config.toml
n_layer = 9
d_model = 192
n_experts = 64
experts_per_token = 4
d_expert = 48
d_shared_expert = 192
activation = "cubed_relu"
moe_layers = [0, 1, 2, 3, 4, 5, 6, 7, 8]
router_score = "softmax"
normalize_top_k = true
routed_scale = 1.0
balance_loss = 0.000149
balance_bias = true
n_groups = 8
groups_per_token = 2
init_std_router = 0.0103
lr_router = 0.000961
vocab_size = 17837
norm = "rmsnorm"
norm_eps = 1e-06
tie_embeddings = false
optimizer = "soap_variant"
lr = 0.00752
beta1 = 0.95
beta2 = 0.98
batch_tokens = [32768, 65536]
seq_len = 512
train_tokens = 588500000
steps = 12977
dataset = "wikipedia_en"
Below are experts of layer 2 (counted from 0) of a mixture-of-experts language model. Rows are named router (the router's row for the expert) and show model dimensions 0-95. Each number is 128 + 24 x the weight over its row's rms, rounded and kept within 0 to 255. Numbers have three digits each.
Before each expert's rows: "mostly gets" lists some tokens that are sent to it at least half of the time. This comes from a sample of Wikipedia text that the model never trained on.

# expert 36
mostly gets: " was", " is", " were", " had", " are", " has"
router:121148064128102141129115148134166155124081114109162104102145093125117119147072096120115102126150131123088123136084138086146153160126156148146148136161103103118135094154136105107150180152122136123109134129136139131120119097105117163155092152109102112158126112116130164124130153095090109149

# expert 57
mostly gets: "\n ", " (", "\n", "(", "\n\n", "hey"
router:153114111127142177137155127126144100149111112103142118115126087142094091107170164141150129141137151153128176115148140194116101174147164108109105158129115133133150151155144132136116107139164122184151142166161145136119109120098151132124167158137138088165102123073153126163148111125121096151

# expert 24
mostly gets: ",", "),", ")", "\",", ");", ".,"
router:152130143135101173129162133152176136138136098157142136157151125153104120157139155105158089107073075150129093105124153131159097108113133110117157144131168113123122151117148099096088105144096144123145108115106126101081101122104132127081124103165107123166162121093149099090100150096151170121

# expert 62
mostly gets: " 6", " 4", " 7", " 2", " 5", "6"
router:137118105120103144154140081106120165176145091138170154141109143140102165102116134128119125119128150115093101171129136129125119115159166107132117094139126162148156147123128132154102131142110119113149146138134098192103152134136173107129132149113158150102128166139133116184113104139140139117

# expert 1
mostly gets: " University", " League", " World", " School", " River", " Team"
router:140142160079130122108105123127116113140161114147114149126134178152150120096140075138114127152108164160163181117126164095116102106162138093166087060116125123117142128103124138115091058144140150127117107051072154099128139146156124112146150118161135127122090115163132133106128139094093112094

# expert 34
mostly gets: " team", " album", " film", " group", " club", " town"
router:152134117167098134153089164146159126096149105115092127148134123123113110077134101155106106130129149133112143098144137124134119105174134142110112154139125132147150116164139112159123120144137172100130150165114107120143181130103116131140140156126148132109109114154128112113174139096141157101

# expert 43
mostly gets: "==", "===", ").", "====", " ===", " =="
router:129116096122099172085112093127152110130107088135159110132141135103128123128158153092160124111172130134113152156132120136136130115113118154169105138129136151163147150141106108089119145137094100090110161109091110130132147088173140110125166105105099106139109129106100127192150100097133092122

# expert 42
mostly gets: "ions", "ation", " development", "ations", " education", " production"
router:145125160132141141123099141129187076083170117147122189137157120146167091116083083105134079143107114112119121140147134108114098124126119103115134151152162125132185117130068109121109085150176134134135107140103104096157099122108150106097112121111110137153139153122119098128116135133088120129

# expert 10
mostly gets: " P", " D", " T", " S", " N", " H"
router:092095101102114141116137142121125185130153159111150119113058143123124165107124135112068130141146139131170141143134122115096165115087126122152173137119110122121096154087131144111120117100125168166176087113148160172110150149132116107135123128122121121067172130130135133120190142103114135142

# expert 26
mostly gets: ",", "),", ")", "\",", ");", ".,"
router:149139142113102166162161132148168141131117081162172095136135107112119100159127151135163075094101104160143107088151142129179114106113153147102146149124158119136148169123133130101096112150094137145151099067082129097116108115118116108082136115156099120136153107102147113078099151129137148116

# expert 25
mostly gets: " In", " up", "In", " during", " out", " at"
router:120155152135136103140097104156120115122090120116097094104154106100122138129125123119153162112123099151090088164126129127101169114157144140104124096125122162147136095163131120119112121143090169076137106159152164210117089133166119151143120113163124144153126143123166180159102095148161120135

# expert 35
mostly gets: "-", "–", "uc", "_", " Binomial", "qu"
router:115077061099149118122134135081148165103112100073154096156070147120164144170152165055118160127124139121145145106104120125122157120109110094140118158104113126150102120115150175122138150128121126144188148109126136138138098127102129134095114125108133120066101128128113102114112099133151148148

# expert 9
mostly gets: " |", " —;", "*;", "|", ";", ")==="
router:110126150119104104093142128134130143162120157126139112144152078135143098129128119150156136139112106121133143181157140138134112177097101103140155108139107105091126124151101109154124136151159159130101133128140120137123107108127097069105082108118131098058126106089127117142117146136148130135

# expert 60
mostly gets: "ame", "ake", "ee", "are", "ale", "ute"
router:100156156136140091141147134124092117085169106151155132103109136138140140117090082086091121119122119154124139129115106177109124112178138144135157096155156111100180095091083108132133114111143127112100110161170183135124118138139095133151107124172117123132147132093118170138150150138086162116

# expert 52
mostly gets: "ical", "year", "ular", "able", "ious", "ias"
router:122134157103147159143115144116105073084120169141113127099155070128151156078089095135130098089085126128125118109127089172109129128123074154101137137140145145122128154118110135131117125106114131146075139076116133154106156131172137128135122114143133149181125164165102108134109117137165099129

# expert 50
mostly gets: " American", " political", " Indian", "ational", "ical", " professional"
router:128136169145153142126132122111155091076148108101118152146170096136143143111102082132132119137108120110112070107102094136110097107182142161118141130136144128152114094173107096109104135124103121116096175079104107129114152123157144122103121117128143178130090183117096092129130140137077071070

# expert 37
mostly gets: " was", " is", " were", " had", " are", " has"
router:128149091131100136137096129123125124164114103104175118107142153093113108110097104117118089109148128127119126107108141127145149176127171153136109150148122114122135135141128096105177126122121129091160125140143162120154176090108118157151129163116098136142095108110137191174127096069077116147

# expert 6
mostly gets: " m", " l", " d", " b", " f", " t"
router:162138093141098154091107127141105143128124087084099121143087115113182119163184144115123127141143111105117116151146100110158144160112083157115139111060102119158110121136128129156175122131116097085115151169168137125135124149110143151096137144111099120118142127141143148098104110134126149159

# expert 30
mostly gets: "ville", "ara", "ford", "ana", " York", "aga"
router:140116161150153092164148121113130133113147090161126091111162116145104143102129111105098156134089104152118102120161132111148138115143134156158108114156109126118161138110083121173117118090157139133086105150073135115107149135125138127118158134151155128123103099108132143139104150120132143126

# expert 61
mostly gets: " (", " \"", "_{", "′", "(", " '"
router:105120081089150114100097128082134085134188117071133109170138117115149118135163156130163104165112106127102126097079103101149156131091129067121090141131113133148112143108142162100101168107072150119136127135124097192147108129124115153115128120112107119092115188098094145090140108135136146128

# expert 3
mostly gets: " his", " it", " he", " their", " its", " this"
router:103134116111124166132096138113090124107123119139091128165154097099133136154120090107158136116147146128132133134096087118109148140153136145144109122127105121126112143114129110114187106133162137080100155172137102109144125137121129135122147102103110075143122150126121123092138126131149152144

# expert 14
mostly gets: " mon", " Preceded", "present", " Grand", "|---|---|---|---|", "olog"
router:122163100139140142174138112104124138108109098103147129111080152096143137148171105140092134104128146066124111108099102154125125107125101103155110130123132128144096083118137154194140112068132104116116125144131133129147098133124171095132148121098107118146139151131126132107094105146091053149

# expert 17
mostly gets: " September", " November", " October", " February", " August", " July"
router:111135160116121105181118141141121084130106147141106155134092133075127128127151089121113148172120137134154097155118128122142131128142095140132114132104142103165167171113112128126148120140165135151134151146134140083124098132142106157157176132095108108093157090194153140123110069135169131146

# expert 40
mostly gets: " first", " second", " MPC", " final", " JPL", " First"
router:148133134084120136135140123143122138121095132141119165110137133147136083116145070129136147157146121098118130157117127154119176108141147095121139136134147127152089102162137112151140103136113105108142083102142098113139105135115149106150102156087129147096111119165144128126126109111113101131

# expert 8
mostly gets: " P", " D", " T", " S", " N", " H"
router:088093130113143149105140122124156146162144187138129149126083112164087149107124153150116147145151101175164157135115133096115148153114168119104119120100099132081135135104154125104134148123120145149146133075111119173094138143111093124160151128148115106100164150108134156118199149098145151097

# expert 39
mostly gets: "%", " album", " team", " group", " band", " club"
router:152138143142113109168188134149105159127153152149083144151143117114145108131093087176134077147086157126162160135102122110168149102170122148111127127130120113150121122165105125136109112143149150126128073167115091126114124124112137109115109116097115145136119097154145105130136138069074148122

# expert 18
mostly gets: " not", " one", " two", " all", " later", " more"
router:118151138097159106127163152106092080077133120186125158099156165112116106110102136150165101123129146074080176123146086114076171106143142168099168135145139122122087156167120094116178153112114146117132140112162137102142128132173144151149101140144107155165158106128139129149114122146121120074

# expert 0
mostly gets: " at", " to", " from", " would", " can", " may"
router:135127140126124093121128149105150117137165129153114102059134107091118162176147138134139126114175118125101163119101137111110120113112092097098183118140137124135116120110120128121100138108125120149121128150128138107158143121160127172124137158132130157103159103164134118139162099142139142163

# expert 2
mostly gets: " John", " River", " King", " James", " George", " David"
router:131160119140162112150146103127125092161147127138101140154118116114138120126144094101125159139138088138129128153172135123086099112153116142165125099118110118146116110114089099109127114122101123104089147142080174110100167154161102104164124093143134113101107062158088149107107156138136138150

# expert 33
mostly gets: "av", "qu", "ub", "pl", "amb", "uc"
router:110146127091136102155109139132120165105072127126161114115079141130157128132147133127097131098129137092132146124164084150118105140086100151134171113092123130092115130114144204126156116149161129106114098134116150154105130136112126136158131114140125104119080138141105152131116105141196120138

# expert 16
mostly gets: "ou", "á", "u", "ó", "ha", "í"
router:105104116120152115105132117091127149116113136134166115122085092134089161086151135097117143129090101144130133110135101155139128137131090148112099110138120138135100114120121149148130123128143128099123111154148146108108137139131120072092171101167136104059131092112069163157140141099090166138

# expert 29
mostly gets: " St", " Al", " No", " San", " Re", " Ar"
router:131145076127128116149141114149113123128137178133151151110075161134128143155140110147139147142174135104172147137102121101104115150093124121132112097062096118126100120107131145126166097148106107126087108096121160169105086144124127144141168107161144094121109145106140141097165158143131109148

# expert 31
mostly gets: "\n", "\n\n", "from", " at", " Oper", "ika"
router:148100130155150100121170099130121100141122146116112134129086123108105084116140132140118160118126157130126140090134138123167088161166167113133118155133122113114115131154149128223102172154176090159132164115169149114175121126107151140128155153079100147135099102120151094172149136145158095149

# expert 51
mostly gets: " C", " B", " K", " G", " T", " M"
router:139135110114142130089139106116140158166135137096114156162106149151095126117116157152145129158161125139180145124129127091089140096133154113139120121092087121142078071112113116106118125103101110119144108098075149139141142157113088114139138111151158132075132151151161110111178154129109118133

# expert 5
mostly gets: " m", " l", " F", " d", " b", " f"
router:149136097106116166089133114156101157160149152102106171126116134141145161130142150168152105123157121142147151110111110110136154151103112109117120119069102124138131147134158137106113095127077123139121167158147130149104119145104151160116133143116106106125165172156149149141139151076140151136

# expert 47
mostly gets: " .", ".", " −", " Votes", " :", " Sheet"
router:110067136142093098122134127101103163155132148151099113158096161152134155149129142085091146120102140150185137132118134095146112158121091146149178106151137109111157146153100134111119132128121128155115124161173114117093172126118132145127120103091134144127144092111130135174094132154126132152

# expert 55
mostly gets: "ers", "s", "ions", "ts", "ations", "ants"
router:109129114151135157188118151102096127085164150160118138128135142147170115103102084143113088116084097144133164099158110149113132123166111118145136135148156110119170150159142158148111098117164106164143139124113119103130079132150100151098111112147145105122160151165144114126110068110134157168

# expert 27
mostly gets: "\n", "\n\n", "According", "In", "On", "From"
router:151125111162131114093122113119115125156098161124108125124133151097132102114127144100108159120169160123103131114124160130144101154197143122115109153131123153125104110138150128174148158130146073121116146082120115172162159120104169104155134174096140151158112125133144112157159114147172083157

# expert 22
mostly gets: " September", " November", " July", " 2010", " 2011", " January"
router:155140080075108160106141109091121130121156141148161113141114094148112120120126112142128150078149115129145107145168137134140141219139153129159116100137135184120156109156137151122103143071142113099143085155116080093120162120134164084127093154149124117155100131132150125152137107140153090151

# expert 46
mostly gets: " d", " v", " l", "th", "p", "c"
router:102103121144101132096117171095107167142131122088111102112085113162096155105114152172118111141157117147081121116139095117132139102109106154136153148123116112112118153122138181183165155068133150157101166118131113124133125145117130153118142134111145160166154127154154110121103144152124103129

# expert 20
mostly gets: " 6", " 2", " 4", " 5", " 3", " 7"
router:134099111092148149156157101129099112118145148142147194140159140114118113114094129141146137139131164110100179159104111113088147106113133099108138106123108112136114136140083103144130125125106105085158135124150149118129172119152145120107103167099155140125159174097136102148131100147135142072

# expert 63
mostly gets: ":", " –", " -", " ·", " •", "′"
router:111131145149147097153091150161177147145161093166104116142126154138136073147147104136143175168103112143124115133132156116161147117123151121138133143101176125134142175113137153130137141138123141113151159125157153116113170103128102156152126131154116116114177108111087138162109148109172142111

# expert 13
mostly gets: " such", "|---|---|---|---|", " world", "present", "|---|---|---|---|---|---|", " Zealand"
router:153134123164112112136127132151117145130153087148089146082179160119125137092092087115099138170143165077151117127140151138121096101145132139103109163149131116139124090175150116108131112139115136166127123157129109130184150134075096126122081128106092108127123131157135092148129145114096113137

# expert 11
mostly gets: " States", " American", " England", " British", " France", " French"
router:151161163120114108119135126160121135134128123165131106163100163139124153120120159102121097127153133132148087136174122107118138098139087110142126169133113110126158124152147107119109171100114101139158133123079093110121151125109093163142126142116158115094107151145127130100137154150150142071

# expert 41
mostly gets: " d", "p", "c", "d", "b", "th"
router:108096099162149110090094144095137126131076106085093114133111134118127155100074132144109112144149107152102119130134090141166150129112110147099166149146121112120098167115136170154161111126106155164147146099085111146129092135138134160094128134150154147184144121147154085102098134136140126121

# expert 38
mostly gets: " became", " used", " released", " called", " served", " located"
router:153142144159110161156099097142114138085161143123109151106166138093179080133135090124130145143159121131155110111122136130119122117123116130128184139122172127149118106160125118140097144134100157114138144071149132104101119117126105137131092121150149150124115154155113151114101129135109141136

# expert 21
mostly gets: " used", " began", " built", " took", " signed", " won"
router:153114097158143118144072137159097095124115124109125122135135095123153083178129111105121116136146153142105079141120135129117117128143148120150139101115167144161129078124146119122124128156121143089126160084152111147117068125102137138141112133122108147162117138116131152115107106151103144142

# expert 23
mostly gets: " day", " time", " year", " years", " water", " period"
router:151138110129100100137103153146115082090130112154110136122134139154167108153146106109106110143092135109105154145159162116101147158176143099113102139126154125108148107168107125126193091150155143137127114148130103142187118129100139158125093116156127121150163100158155157122155116107090112138

# expert 12
mostly gets: " States", " University", " American", " York", " USA", " World"
router:143135162143151135137154125137118100112155082159123138138151166132111130127127142141126122123120122118148086139162130132133115102174152124130119113136123138093132129122158128097096104116109141177119094161112092111123157123102086115147166134147125143116094152087149129122147159105101096060

# expert 49
mostly gets: "The", " the", " The", "=", "the", " •"
router:124157128087130153111077082180119097158110142097104111117161137113096100157153159177122129117087134138127147122144152151133132120111145156116152117147204162112121117116156114146147151111091087168109140131112111105113127109114109107119083111146145106098115104101074116091160138136149136152

# expert 48
mostly gets: " of", " for", " Of", " among", " R", " •"
router:104181133132111158114123145144187199158124179087112115160135142124124153125116148174074157126137121132123118126126157118154100126142118111101112155159161121129121091121146121119151143122100120145182125148169123124130157132150175147098176138161122139133134134152125117139127139139103112122

# expert 59
mostly gets: " who", " what", " which", " whom", " because", " $\\"
router:116112131160164116129131104164143136164120109087107150139159168153120120100136110106118179091162122085148151121156122117129130129133106166152101114050111147196116153144150093093155122106108125122169092098096097101136087131164160112184148119111120092130124094139107123101129144117141127146

# expert 44
mostly gets: ".", ").", "\".", ".\"", " .", " ==="
router:134088142156116142155167101115159134132109143159150109149093123146091137172154150109120110142098168161133088119134119124134074135102129111131136095135166121132139166110113123104101122133155160111120106153133166114102174134179125174155109107092117155153145109114134098123121130140114138131

# expert 19
mostly gets: " which", " and", " where", " but", " including", " while"
router:142109140138170103166156105161118130150085163081139130125141123120110165168103159103166146086163128129076101138126159102089121093080166131084106125143119122149124110123135116108097131157124156133179135129128157166159116110122117116137116136108118142158141107146151105143093185155135136107

# expert 54
mostly gets: "ers", "ions", " they", " S", "ations", " men"
router:140105090164106141112099189105127136080145157176159150128105143100184095139124124154139095141134085107140167124115121117111100138140127134165123139124125094152120138123132165127135088136138118160146133166133116103188085131119110156093126106065144105137116133143124096112113101144139162140

# expert 28
mostly gets: " St", " New", " Al", " No", " San", " Re"
router:132133082117140118162131118158119138130124168142141177107077183128138136177143098139149152150147143081157173125094130111098119124103116091140130119045101118121110129099144133111143124142099120095090104082137158159110103145126144124151151109139123097105141161112129159104154143121148108127

# expert 15
mostly gets: " |", "|", " —;", "*;", ";"
router:149155132112135131128103132135098149149093164148171097123149090133130095130103148171168155095132141109128114157138147126097110160099117100172140116120128115126158165114108108162138113145110117146156154120143131148101104110150098099109103117144162101104149120091104112151111153123161157108

# expert 53
mostly gets: " of", " for", " the", " Of", "based", " among"
router:120154163141105146085101165144155145171092166093145146154144129134105173104119166155101160158143081139098103103091143132146086118131118144098133146160140114129088083117135104107160143119120117150153139124147141137148131141174179130108133128150118163116109158158093137138151101154094103102

# expert 56
mostly gets: " 6", " 4", " 7", " 2", " 5", "3"
router:131123104101109153126152122111104160145176096152145108125097113131124146084157154140119088116139127145133100158134144104140122148123151086135111086141126166121165125129131137172098128137163133101135152138129090145099161129103153086116096165138160166119137181153129105170144136143158126116

# expert 4
mostly gets: " a", " his", " an", " their", " its", " this"
router:145087148093165127116138110127125112148144140068123145127152112154099137166081136126157125146139099138091148156132086139164125123106136139117143152138120144124125151129136110142140126152145103138105157102127115112147147105141116152108123188117176134096130148082116112102110168145122127097

# expert 7
mostly gets: " University", " World", " League", " School", " USA", " King"
router:115117140132167084139170157138112099131157150174123147155121148145148158110139088138082149139092144116163116162101133103138137140160155150184118106119113104108158130088136105146111123090152104131123105105102109138102162146104103090145148120095128117126144086098165120101135142062101136122

# expert 32
mostly gets: "|", " Its", "-", " |", " *"
router:148086159116098143146175127138085133114076112128117124147142120123125175139113119144163155086159074135110119113119160123099141098112161121107129093128148128118162158129147129115147160149142092154137161136135113088125108112181072093096149143154145098122106093117117146098153104148142144138

# expert 45
mostly gets: " MPC", " JPL", " Best", " education", " %", " Preceded"
router:122140137136087136100122128140118143128146121113101180113151159153145081162137096113135127158117164120154134143104136194146104157147152078132136133120182110149130118160152112175154132145166110171135096126086125092126101134088096106126123130094129128105126134128126092124127098100120150121

# expert 58
mostly gets: " -", " who", " –", " what", " as", " where"
router:134098149152147117114191088144127139142137160121127130112153103143133161143100140095153110105144146119127087100076139123112144104126095137107110134149108127136119133145102128092092158122162170114155066162130117139157086122140064138102119134134103105153104135123157096151085141133113134138